{"n_layer": 13, "moe_layers": [0, 1, 2, 3, 4, 5, 6, 7, 8, 9, 10, 11, 12], "routed_scale": 2.83, "init_std_router": 0.0124, "n_head": 2, "norm_eps": 1e-05, "rope_base": 10000.0, "init_std_qkv": 0.0533, "optimizer": "adamw", "lr": 0.00194, "warmup_steps": 305, "schedule": "wsd"}
Below are experts of layer 9 (counted from 0) of a mixture-of-experts language model. Rows are named router (the router's row for the expert) and show model dimensions 0-127. Each number is 500 + 40 x the weight over its row's rms, rounded and kept within 0 to 999. Numbers have three digits each.
Before each expert's rows: "comes after" lists some tokens at least twice as common just before its tokens as in all text. This comes from a sample of Wikipedia text that the model never trained on. Tokens count by the router's weight.

# expert 75
comes after: "\n", " le", " d", " Le", " st", " m"
router:438468481449423533495455563546483552554441487443460496411465515451526528492517602538471446466544479494497497472504532547552475477540466522491532598481501544529517473559502490516498539478553489435441482492526552434484522536503475603523529579495447524471450504532515528472544508496530504481489505491443518485503413473580530502508508414409500511486494504494539496558559499533471516501439

# expert 24
comes after: "-", "|", " |", "==", "===", ":"
router:437511515539483507499487432548474549516591495463417502511505460545481524534414537469485460489492546499521472486483467496475424526544494492466474474439520477510498538430456546532471453433460526484456419579450606492524526415466485453472487480478498477508466500539526540499490465531459598607522499521476521465476461428529456500473474499506458522493543489447463522416495517535502484450441

# expert 171
comes after: " H", "h", " h", " Sh", " G", " S"
router:502432516511542519522462545544471452479470573604479461552479463538465510535546472419480423491426483469482502488487428554492461541502571552476555520431527485533477528494513535477516477524499507435451506495500530540530443469474488483441508527541527432479569540506446498543464549561547426515542467554496459545526536481560458552474517538523487411534455559505537501515484435515569510496478

# expert 110
comes after: "ed", "\n", "s", "ing", "ation", "ion"
router:534524484490542517492559503549461428514493479471424452542461487446504502472483457554559519496480555548498444554522394525490482482460487520536459513512563544510548427458509492509546459486518467550463475494501502510527495585499529597557545559520500507521477467479528518521527503508480485459546482510375452523427492381547519484506591558502478491539485430537509490556498505482438477493509

# expert 23
comes after: " of", " in", " to", " on", " for", " with"
router:473520506529512518543540458483470483541569463512505485501544466512514483478524562540480484456437534566465508475523478521520529491493430538430495521506443520540490491510519520498477468488504538544497483587485526480556521712519539515527526518464485537548527470476610525449555481459465538482476556450545524560465475431481493518437515561570476506514460462535470499505533502487439517474519

# expert 158
comes after: " T", " t", "|", " an", " 200", " Ph"
router:544473504574555581565513405434494458496534457563529452484554504541523488485524594558529517492491502473467495490484497432535519461491513502434490514568474480501498452538554496528492472451452536458527490539498519496599506525537500570516518523446525527512560442561594485450527500506520492460505484454519554561467461578517521534449521493465476536494522536468509449481491508495537487599414

# expert 189
comes after: "\n", ")", "==", " is", " ==", "==="
router:535557487508561500533539464484467502571558447539492517481489513518553485424576572527477460500456513521477498485537494500518527500477509521425476509488481501565519466560557528556502445483499526538503523575485530517572512648430507544529515506486488500557516467549569523454506463441460515433468561456490551490461504401475479449461511533490468542572462491560452522478559484479455498481492

# expert 178
comes after: " 200", " 199", " 202", " 198", "0", "20"
router:507536493500530504551477474483449517553554442538501434575516468525525510423601519493488489436467522548457531477520462494571533478480470514440513522483475490543518482546520517452482443443480533487487493580467539481578534611480561524500493549438489559547516435534590503467554483454449513506436560481538520511476433508474479466466579505494442515519484541469453454457531480461450501486523

# expert 81
comes after: " T", " t", "ot", "T", "t", " Th"
router:533492529476551541487495495482545467465529547513452483498442543553535459564481479531473536519472513446447505536458543558500429430419494489541509468516497568447510536517460398512453463480449482539493469463526521432477454454544484499486493532468580505495480522571469547465478557461533457497548363549498511489462562569459476505493525478450515463443546505470515451490453567464527543521477

# expert 106
comes after: " P", " p", "p", "P", ")", ";"
router:526512520455456488567556541463508521536536534457403504384455460505485501538454486510450431493389529464578579498481475487524474565410483503536517468511505463493515443531477457475536500555453437545447481498485442494443531555531566551510532489497581483512553512487472536503466445477498545453468499467470491505540452466507525426509472497495509491495469456557484501449458502445480532550464

# expert 122
comes after: " |", "\n", ";", "|", " (", ")"
router:499537452536535505548542451451452494563549458536502511483493497515564506457521523541474469438503534554470523466552501512526533469532451534426494465498477488569531460550555559498470452487543544536507507588477531517554516617485534520524474514464465527565564478546595499436531459480467506487447558440491527538459475422470461491436551554523436545543476498521446479494550509505430505509505

# expert 203
comes after: ",", " (", " the", ":", " and", "."
router:508542460528526516533518456487462491575548475536479488494501485527550489461527533548478452474518537572465512469541504539529538479532462541434505497498491511571522477523565541495483466478518554533538515594458535512584519632455560513530482530441460546565521453532587507445548459483487508505471562429489519544468475430472449490437530547532441533543475488533444475482563533478439490486493

# expert 226
comes after: " =", "er", ",", "a", ")", "i"
router:447494498541443558500566529522479427520492455510498501461477512511502475490534555490521450509463509498493455550540456506522519580524476506459532553502462494476481510510493511572459484491506564493499538506442478428506497579431553457473475543473470507462511442580530423495567497524522594562460504448456524501479540480404467512438393551605484503533506413540495487475488473486523534495534

# expert 252
comes after: ".", " the", ",", " in", "19", "°"
router:504537431553535508539563471431457538570511433570552519503521536545578494486544547540483506456490546525484482494580447437509549514516478471438433502491472474497537460521539541515488480482588522527477489583483506486534493578505517529520471580428462532537555451511620514459508508444517520456471533453497523546450471480483489492435514564525425495482458504499487455511558517502468500512475

# expert 39
comes after: " N", " L", " n", " M", " R", " l"
router:511567456511535526507540413467452516534542522493501431401465446487519495497540496529508456460526510450435459429507476498562589525509493502462505480522486490552487382496552556544464437551485515524523479534496553519584546527485497549547502545497437480577502453525519476440488504497475505526526520444460546538488553502514466526479554485503471555528459493535416482511544542431450424510509

# expert 168
comes after: " the", ":", " a", "-", ",", " of"
router:494560447522559519568547457483438485565560468534477479485496451491532515445541533551476503437451551579475498464521502516535517507498414528434516514508509495553516473539535546492556455462530553562528504598433537469543513587456528506525498521472473556552544478550606514462544452504506486511460548436489536520446472453472452453458497561534472517500475479524439463472538530490448490485495

# expert 12
comes after: "\n", ".", "==", "===", " ==", " ==="
router:472558484482549485524544493483461492569523451531518467499514491470584475474575489504475466487431554545456487463564503484509515459502484547439512497466523504526543459542534558494548451430467542506516515575466520513559508642502527552494480553466474541539575497570588497461494431462501502449435541443475520519474475443497455455467523537504458521546477533521430484519560510510456470446501

# expert 161
comes after: "\n", " |", ".", "==", " ", "==="
router:497530496526566507516540475482447517571552460553528459491500499498557473464566518529467481446446528549480519481565513526526527477500466547424498483489462518539533448549536539523529465442467549537492513579454527501547509674477537529525511528458464546547548490544578512448516433459475492478444557454476519518442475436490460456434488512528454521528470521515451493496557529507464481457497

# expert 232
comes after: "\n", "===", "ation", ")", "|---|---|---|---", " ==="
router:590495515479529529528558548497492535519453531423517498486535459477506474462449580415449590538492558568421573502485475496516523558503571501513520492534508442547438472500463512505492524543505519503497440482500495500495494601546513516520544469494501395529512558535566498438557478468460520551454474528529468522488532473527495507588455405542479504501501517504523488573525518497474458490451

# expert 1
comes after: "\n", ")", " ", "1", "2", "3"
router:440518522519509498533509413486469488572526457552523491504505499528580458442544455576496443469488532547497507485523485503505514447545495488429529473499532500583525470548535522479479460494528536534514511579471513515555493620498531473533514512443471531547557430524579550459564479447457530480454562454477529527436454434473472523446506534567474544533491483514419452485524529524451516543533

# expert 181
comes after: " M", " m", "M", "m", " H", " sp"
router:425513512479498552442488520469468542503432501425403463467572472515475512519527521433534479514503482454518447498563577482505497544515514452495554544427552556511500514465524521527561519549451505506481565459492500525498440422490612526494535501556554468528544534491463497426453538548593559462568524494488522454469549487521486508525555498511483499491489478517488524521437492529452436558477

# expert 15
comes after: " A", " O", " U", " a", " 0", " o"
router:511417555519456575493489484475482522472419588440421555443485520435512469455489567523548482500495493542444448496424549530528490527512544450528431502528504506486465500537467496458444503507466532488531572467489539554472560436460481467537478494558597508474485520483419526546469487514464439477493454523544508466473487580522547495527480446437477497497539465471515517520527440567512492497440

# expert 251
comes after: " t", " T", " c", " h", " st", " C"
router:507474504460498491555520511431494536482503545517454438468444513519473418456504459500474451462476519444532511542431462467496433404504489528464475485509534524472509484515512443423375481491465518513529464522516561418522453425602533447565503476462529513492502568552527492409531549539473538508535475458523484489511536426479481520468468451457495444512518521482548494574501553537500516486513

# expert 69
comes after: " |", ";", "|", ":", " (", ","
router:489485435446532499510564447439478529581573459547471510469523447512517465470528461548503485412483508590462498480524529535517512485513447551437481490500489509573518488523538531466454440500506564568491516588477511511532522607498528500517506531444471521534554432556562522454509472475494495483456569453496528520465482455469444497448539586551445532520510502515449448493563541504436501510501

# expert 208
comes after: " V", " v", " P", " p", " |", "v"
router:510535598556452517509491513457432524454520539488500451495510431459492542479457518500492507545449524521500580516544477435555516508431494514536544514481439496445547564558495564421490461495423483546531473503507459516452516472498529564538498553466526486491593526513474533514550513426416518513522505520465470491560586430511496554529529432509483445467496471505518516461516501563560465536558

# expert 145
comes after: " |", " D", " d", " ", "d", "|"
router:434456532447377474518528502509507484473522444516527468548479517441534504519405500534496546520523443470505489556504597505510517424574504492489511451526473523526551572533498493440515469491460493523427456475486497477542527480473498515487533477527439525510496504542453505438529571560487555460479508509501541529545591473500521443472542487524501554497568443493519571444425459492588449514494

# expert 56
comes after: " ", " 0", ")", "%", " 1", " 2"
router:340587538442496494485497483479480482559476537542570552520478423543499480493494504482468512490417538582505528539505449537488547514493499535523469553435496486594565536522516505473578467574499546434487464491496530489541521567430512498510471517497445581536530475522503516480464474424495501480525522505535508479425487527513408546525516519486509534539487459520516465482535491507515477546537

# expert 3
comes after: "o", "ra", "e", "u", "ri", "re"
router:451494526416510494484510447528555508449430543444505505575498533438495533452479474496541596485517473525464474518461548500484483477476476535579513519534554528459499525513503487592476593517469515415510495478501476522444469492467557486448510497586510488457476499480467527538486521583491527538536503554516518481533505547480539432550497492562527469431438558533511469545492562566499600525457

# expert 149
comes after: "-", " (", " \"", "==", " and", "/"
router:512499512572552454482506477501549519589434542527472519429502467520510557492531609460562455477413542495527457533460506471489486458571569531439511512513592498483504480539521459469478506568543545590492478538483531447544516443496502560481497457444430552554500522547536461504545450537510521454481496442543510477470451533459474493434515534505529510564483494496470572475461507479512472473528

# expert 170
comes after: "\n", " ", ")", "\n ", " 199", "2"
router:540390550474472514505509437473473467588515451493515490561533472562601526466496468534484439476510548529479493482523503530503485494466516478457533499491461537563506525501512495472480431464487485455543493574535525495512463623556535510506502517482527515528547423518560557465606454470491548484417534506508541523405474408495473441460481498539471521523477498500445484512524534499510533454510

# expert 133
comes after: " the", " of", ",", ":", " and", "-"
router:500568456524530523534529469473456489568525467522491494480466463507549487471548510545474479453492527552469512478548498508532534484523469538418499486503505502555532473527540537488474457481526548538515518591454559492564520619456555519530478518452461543554532475544570517450553461449449510476454576436486537519446484397479452490420565548533448535540471503511446465483557522495442507498527

# expert 238
comes after: ".", "–", ",", ":", "4", "3"
router:501498501495506518524549443483467498612528465562512473481513474538535481448527522537489475449490555556468482484545497537528513476540441521426482495489502528559492463534553540478471456500519545532498491587485529530576512618451563517540495547454455535565551455540574501445524478420454520462465566444510510527452460471471461498449548567533436543532469485519456472486561518494455516468517

# expert 249
comes after: "\n", "s", "es", ":", "1", "2"
router:490494402524558519520550458476469441559521459550477497500486475540562473473531515493468510481503553547471521487521539529518520467510433545446470454499514504559479507495582541459513467488547556524507548579485512501551530622482548518520479547488494555561547457540618514449573426483477532461447560441467501525493485538473475491459511503567470536527466490497419470486569522510463489498506

# expert 255
comes after: "\n", " of", " for", "iv", "ut", "rat"
router:469412513503453483509491483478446490539518523480495488534529524500424541490440552519436558510480515510520515504523479579520483502436463536502540490525482554495474537494444530511557496573602558567484501507492468434485460505457533531540519448493473559528563533496610433527584488499491468487567478536506486576588499610512510487489464523502488520512495473533485456459445518470472455430551

# expert 169
comes after: ".", " |", "4", " (", "3", "5"
router:484552468505513499540506461462441506574542446542522437482509469566552476466535525527485478446517528581467506456576513506549543457541476526429503478506495530564498478529507529494496462459520547541502506585454529507561521600485540531525480551487455522551551473526581500449535454458432500446434549430511524544442465484499432505459557556510475548532474501510455463486566539464443478502526

# expert 115
comes after: " B", " C", " b", " c", "B", "b"
router:465477587415507501443520481482495492506482453557451536490535491514486462489497525466507454415561492482461423493488515513562594500495521474516476582509528563563421527551549543485466455512527453597606483499520513527483501430434515430521550531481536536464471503462526501502515481544445523466466513514456484523514481524458482461494562437459482542506495505491550516498442561567546526469443

# expert 239
comes after: " |", " 3", " 4", " 5", "4", "5"
router:540512489510501470554508467452472512522532507491451441487481536449491436476563522530487475444539512560481507498508535562516500513482446575484453565483529436520529437524538482467494470505516530498522541517509477529543523569528545579535539530505458476546446436556527532474502494477450567538460599498470538503457445556503466537463586564497496554447474414445421550556474553440468500506542

# expert 125
comes after: ".", "4", "3", "5", "6", "8"
router:507544479514498503544538445470451509587526452551496451515478493554533459472562520533471475433512555580462533481546507537529542496531444542439511498471504498537493448526538536513473452484508554533518532562468523506537519618471558552543506533467458536561520462536570479454527452476426511502474568441498542517452435515501462500446546558524441527519447447505438481501545563465448515493533

# expert 61
comes after: ".", " 199", " 200", "8", " 202", "20"
router:509516465572545511547469497471416460570536451520548404576488439542528516482545537497499465439467545538486563497496552490547554455524474540474506507515447468533504485504505520502449457494529548520466518577494524494529478624484546549468475555440456550534537438526569543480531471463436476495482526461545536529456451517485470522430562532533449512555526484495469458466552534479454504484519

# expert 119
comes after: " the", ",", " of", " in", ":", " and"
router:480541467507547518525542445461442477576533429547494495505506482517555460463557494545462498456507530570481528474524513533530525467529474516421506524488480481555522468544547531500486454517526530544500500597460532507567483616499534527523488503460462509552560456547567515456551443459469532468471551432495529554469457430504449521420554547511453547554471497529469477486564530514420485486525

# expert 50
comes after: " of", ".", ",", "\n", " (", " that"
router:519518519516574495540541442495445488592551447575461486499490474498552487468552515559473474469502525547475513480572475523549509522541482533424503471476505514543538480511523509514519474494541563561519538585435546509546491615476512554524471519474484534543508464507603513453581457477479504516467541447511535525474481468451426517429560502555462526521474474520432472460567526500437512517505

# expert 159
comes after: " p", " P", " ", "–", " d", "p"
router:508421495547537496551474554473510531545548513570489500440512490502579483504481510537456410449529530428512597519503491496469516470487511560475509459527531489569493481556542535483541474549516419505427459538472512532527519513440483556560542490460502533579511413531479500475501456468533529403510549494461427463435415499530489513471496523465520540528475492528519570444481461447494470483519

# expert 73
comes after: " v", " V", "v", "m", " ad", " comm"
router:513530489614473517443491483466481484512458551473567466541536471434434574491460517524465538508466517493547507507510473455499497480452514498510508534507428491500536600543484555431516487512429490498524529452546454505504523393488513503517518559491464433486560428481477473549499452483460483551499478494493481469540537481563542603602497489496510451449487487524507485493493537561561465534582

# expert 184
comes after: " |", ",", " (", "–", " in", ":"
router:523480460454522503541519486452503467542543497546499507517498494549538510449530568523503455455483505592474522463433492531544510512520478525445504483549461516562533460480592488498478458493494537540495467573451540462570528601480547522515480502483477490583524471554571529505486509472426498479469612513538533504460498414513508522450517594468441524585459543512474489535543565538491494458527

# expert 95
comes after: ".", "|", " f", ":", " des", " comp"
router:457557402486452544541484450459445491490526492547467485490477540443500462537546489536426548484475495588497545491560569533505497448501470487461529448476501510541513467506571502505478446416503544595541497546486482495528488565482540471528466506506485576528558484480540553451556478494467479466432530439579492496484449477490496496456576496500460554536550397541479526462532535475474470522513

# expert 175
comes after: " |", "-", " the", " and", " of", ":"
router:457539572502550524518537480499484436560523430477520524456586423529566462455551506532486494503495541534472508499514544514500507486505492562412513490530463522516442438519550497458517473507560548566480521581476531462539517547465498483517513510475479487541557472566546550491557468484509470419509556436552522513500445447506470476470526550590466572512481494497433478530591573487455478490485

# expert 147
comes after: " the", ",", " of", " (", " and", " in"
router:481562477507536541528534474493448485568529497541497487521546467505569490450544523527483463455512544552454540481531464535537523468565454510456523481493488497566496459535531527503507452481512541547512509607463531518563530569488544529517477519428461542565543457536597532453536462488468526468437565450465527567404484473485419512455531564528451532534468503510452456483569514509452525478526

# expert 37
comes after: " |", ",", "-", " the", " a", ";"
router:507548502486523512526535422487462450570533484561528484478510407508531485433522487524455505441462532527468510499582528497557525471476475568444482472484484517558527476494494545503492441490515529530509517595471521520589510614478533541572496507445479518551562484524582527455528452512492509525453566458531548563454473475481498492401532532527461554561474463549461503477552503524464513478494

# expert 120
comes after: " ", " 0", ")", "%", " —", "1"
router:384567482536540477534549453472490481570529475554514436462509465557537472442552501536501488480486495545479530487539479539530522433497509524435534476532475537620520475524514535531511466516502516531527521568456501507532464605492536534530532503442496605559532476531558534477538472444504487514476531455492519521473496451437482469455491557535475493510523495503467443488563548453405486530456

# expert 242
comes after: " E", " e", " W", " A", " the", " H"
router:533502492501549522561512443495489536559525453544519455456508548550505490496529525539432479474551497478431488454489417521533517403563421488451450495484471479568483459550520530501467429552526532560478459552478467520559516534502480554535488533438490513531514479533554512488510466506500468566481559478495571539443450406503488508421517492484474516485423490516448518421522511463432573478478

# expert 233
comes after: " |", ")", "a", "\"", "ia", "ation"
router:502520419510516489527548460492413493573543481557464514515476451557530479480528462552473473466460540562487566514550530530506528498539497491454503502531498484552472505605524521490448479469506530568479501566457520501599525622483517474520458515466459542525524515513581494458531454467473514516450555426472537562466475408444455495464538557527482521523466519504451478485533524492426543502507

# expert 20
comes after: " the", " a", "-", " and", " to", " of"
router:536548425505538517539539469461412463543492491527484498466486496587518502465556464535461479454484544567492508502512498527500539425529467560384505467486467482569538441514526502504498457505481559573522530605497489500558491604455526470487498526424449520568531482502555505482529477469515552498454522462507524573451477427517468465455530524543472518553494491489507493488522529539422474446511

# expert 151
comes after: ".", " for", " F", " pro", " M", " f"
router:557578471460493523517406562447514527564527487528473514544505525451521524498456485537547452482459469514492491498503543528500486587500482406453489486483508536526489468509503528514463451445527463590540554536474499540505459581580564536566552477517486522535517522524521523552525508509483570470508524477521466546515467495476525485406482503509473537543497542458530386552500470475423428546548

# expert 66
comes after: "\n", "–", " No", "s", " 0", " 1"
router:540428463527564497493478423514518472536549491529520487463560498499599508499484532522509505481448551529464492493508544577537485538449436499460490432483459542550527455544534540482488479474488538531519537532500509526519483576485532518542506569501458507562485526541607502450516465451404518514507519425481492521519461459540478459454589555594502486521465480558470530507603546522461498505482

# expert 136
comes after: " |", ";", " (", "|", "–", ":"
router:510507475496551507519546462436474563574599476525486517457536434503547488444535484524511477425502513586477524497544524540513532482507450544434491458515487509563496479538535528486490443495506542571488517577480511507547513612464526496537503537442487506538549434544572489451550461462481475498448550475473533542472482475465464498447536554552438543540500498523450460470587546509438497460466

# expert 137
comes after: " R", " r", "R", " A", " pr", " S"
router:581490526529429456467481441522501537446438478491565491520504517494497531487548431520489575524493487442511506542519460538467530519484512413479590500481483541507492529528474435465530486549521510461534436462431545452475516451603506572475494506566540459442499481466471464551434524418489485544514521496433513554489580513505499518489519531510399516528487486491501583562451488487489538467473

# expert 60
comes after: "-", " N", " L", "|", ":", "N"
router:487589409522565493529456448431490494534519520491452535470487458473445577485502541493500562422531561476459502500530509470541539544523565507495476421535542466564410469531468541498463456504498492541410480535593479474470513473537489486497472517477457478516507507515542476440581518517485514498544527451498532522498476461550498509507568473555424529500527558492551559450535489463444460435516

# expert 51
comes after: " |", " a", " /", " and", "|", " to"
router:544506526529489474528560421485493456555520466598459537477501502539544502430525463522492533524524544557468558462499540567498550502500444538455529529481455490554510494507552524504482470430562492502519504577425522480583495532465552522523511501479491526555500513503588513450522457489474496461467531418502591561478451425493465489442538585487444537493466429503457480494561544475463513500471

# expert 89
comes after: " C", " c", " G", " g", "c", "C"
router:522412489433492456465522533492503555477481494545446486494480487485455487525513508523528467456528519446484531506497510537524504456444528459501513540460522500473430422462458509484449495499444513465581469454520435489424437368495468432497505504468557523437460600507547500526540522473466472471498470531540441491517513417460443466481503502411475502497473434466508492456475554471597467511498

# expert 244
comes after: " R", " r", "R", " sc", "b", " ro"
router:493527478478393420504492460495557525481487510483576445528556492493481507520495429467519581516493476446486500541506579527488512475496560411517527478480583536484480548549525433440520479566457472469486467456473532483508536399556471512488507480545494476487461499539479498516462544506456558533472524501432526543543584493463509468475579495523418521487529427487516568502428475484541544504499

# expert 65
comes after: ",", ".", " and", " that", " where", " The"
router:499458491576449552512541443508441501575564471617501519466591502506502485487542474552527584496508447547492506510496541445515544537507463538442530496500451505538496441539549525523519488502523541561487534560463514560541499573516495525448539515468524534554559444492583502486528487532506495558429487494543589505501456465512478472415475492465467511522470509429498445537566524448498495516485

# expert 140
comes after: " ", " 0", " 1", "%", ")", " 2"
router:354591560421475524511552471479488516564496543491586488579486470497544470473526431514439496479410555574467508476449493574549507512521474525482482493441494471572521538498490516465518466495505534587539461510488498512523512514414483564491486487453482556543494513474501551419536433479480463465501529474497512480446463449503446495461566523431501520500463508496494489500495500471490492475516

# expert 234
comes after: " |", "|", "–", ";", " a", " /"
router:530513469543539491541529420480469475567538465558465502513496449527556473436533516546489507462496538561487543476536482510519525491510450530457509458502432516573524485528563555478510476459562537532509495592454528479582512568456530508505518526466480563554520472531588526460557430444459539458462556438477557531474485453511439522460541574509429562513465460546471491483552531495469493468488

# expert 78
comes after: "\n", " ", ")", ".", "|---", "%"
router:403528551470468478505486452441441451537503482534523601499494505501590476474549484523472407440463519558487506470525500511535477501620506469456516528493536540556541497527494517512525478558532520492520486536490570469499482605481506554532466497472463482543567437510591518432554530461466536486497528472501558526440501448511475534457533492512461554538508515504432454486558462548497527504515

# expert 194
comes after: " f", " F", "f", "F", " a", " for"
router:539455459440527556560465495553525487501490522515395491424528550502491507540516551443525429569531475522491553517508448517513494521488463447462496514476552503487565471446525493444515509489465480630542511518514484497513451430464552512451510530511453555538483466424551543542522441567532525427545494502493516531460510486523437481483523451425502459434493476541511467495522575424495482523524

# expert 227
comes after: " B", " G", " b", " g", "b", "B"
router:488504510449475467460491483490518536485530444538449459441505443444485483507495585456544469476560490506482496421538437494514538546466527478478526453462549517491435515499540508484459499517523406528549473484480471449502472416563449503510486549527433460454486525554545475521577488465491496481492488545496446520436528478436450509508457428444514505504485422482487547549511574557589452460414

# expert 167
comes after: " |", "|", ";", "–", "/", "19"
router:529534432509543535534553432469401497538524480511438524466469454566494482455565493545468439460511561528478514474493530514507525413529479547432498468497456496537544463523518464495498458460453558542490520572497510566521487577451528481465519521475476517545538457492542501456538469496476504457461541429449534558483478502558448441443540536519470541580504516502460494469516518540393469442535

# expert 218
comes after: "ed", "s", "ing", "ation", "ated", "es"
router:536572471518564526487513481509446527512510455515454530500544489541550462497524469513514480457501510566509493490525423531510495521514415541454513501511508482540455465526511517428434498478479525495518485560459491481497502606512541534525455557456471463540476497551527553438574435474449498472483571484468489509515474345479457506455526516546509471565533480502481433546505613503424505496473

# expert 22
comes after: " f", " F", "f", " a", " of", " for"
router:490501586493478508533467537527524448576522506521428448453565506550481520556495502472584440487570464534551533518515497465506548501460478442432475533540546512511502519497520495516398469504491468616554497530460459522546488463489529539569544465472482551544495515515531599489547479559503547507541520529507519562478518434504520467482534475484496466443541476531506444506563580464523432496535

# expert 191
comes after: " L", " l", " N", " n", " S", "L"
router:523518481515566450474442449509433502494466553496501496432505502436520512591473523534489460506533488402513518463506492461507496512474569484523505425507524392489503482509525481579442400540471517457455431502506473506529509499520460510467454504530454536532542544449421452511496556497491553436528548490485481505557580446583506481532482492476548500428490448427470477471492521483517434513453

# expert 88
comes after: " the", "|", "-", " (", " in", " and"
router:511600490531533474519496436473480523554521447526563513467499480527553470510554538505468494479519523565493523488591504529495517437540439524421485519540510508565513453548528566510528444459535550512524500591507489503544472584486545497531497536456498524535520475530578494437536478439462518534469570458474555499491464402451463513434546550544464527518470510505442501492563511519407502481503

# expert 123
comes after: " K", "k", ".", " Z", " J", "K"
router:470501494508474464529487524467461472497527503552471492488539387498538517586536525517498484527506528503414493485542553497477494524456432485502453476502485589499446476476527593439568562567423546485469493507544468561536520518472507491445547503484568462500480447585485509500488496475533413473480460504464450507485441407422480532512501480523510494564511470523470558448500406517520477450513

# expert 26
comes after: ".", "–", " 18", "19", ",", " in"
router:482535455524544536545528449475452536568503458572520449491510501564555458470534508542429507450520555526470479485573484513529533486524467526462498524493462509514533514516556540487497437464547555549491473571473533509573491628442522503510518558466480535547552460519588490448498462449478505499469560425486546536442452518468501490408520529516435519522467451472465483467532508511419510521469

# expert 240
comes after: "\n", " ", ")", "R", "%", "2"
router:471511501494516518541544462493470518568529476545565475499510475553577466471498490547479494441483515522483527467513493510521492475460482511405469514502528501597480482521526491469480452483525563467503555579492553492546553612505548485453549556469479577526532457522574490477571415532478479441449570474456533505427484475473476488496519553564419556530460536509461472474536514521445476487564

# expert 139
comes after: "s", "es", " e", "ed", "ing", "e"
router:465516480476522473540487484522506402556557478519523493513525537542537462502494578545486531535527437556480453492544476493521450514496474497495477553501409488436485446452518490480433527605495522480533502500516539425502531544421450548511437527520494457476487546512466529442524508553544489457453467464541543479402556504519485486528453571514516473460419503459528519429536554471567509519426

# expert 225
comes after: " F", " f", " M", " D", " m", " P"
router:486495490436542512534483463544532528514532484472459471388485530507512480540538535480465442544497430489468567527541506525567480490537438491503423518480536531506590481470489550497583534502483532551542452510482539490513459401512577471486462508505467502534579463497529459482554474533471574505552549487451508490426545436548490471465495456519506497536451416473538457554462588466503495503522

# expert 142
comes after: " |", ".", ";", ":", " (", "|"
router:493545490522539520537538444469451492579540463545490488478499479527559486462554509543477486442495531561458527483547486523536535474524459546422495472496490501568524467545548548497487454480524558547498522590458534522565526601475535519531487525449461535558551461543593518440553454454471507488455566439491531538446473447483451481441539551536448543537475497506450468488568517493438496487508

# expert 207
comes after: " the", "-", " in", "|", " of", ":"
router:479588500552533483540505434460454507556528475546514511499524471531542463488550525515462499481499533562469534484572477537509523455512441524447495492526508495574489432534539566518551454453526547508498505599472505501568489568492544512523489555470489534565531460510594479423533448438455542489457580471515538524475457421459473521420533531523480528533446499516451483491565515528430492497516

# expert 29
comes after: " the", " a", ",", " was", " and", " to"
router:507534509551498525531521472484449495564537428526515472521471481534567492433541528536492475460496560545451506488520450529525522481571460538458515511497489517539521481521553549499490449494548544542526497603469550539528513600472544503511491539448462544564534467527584525432543447469469534456423577435491543551443470463489455463447518540518433516547488526547472461490558519496441495481552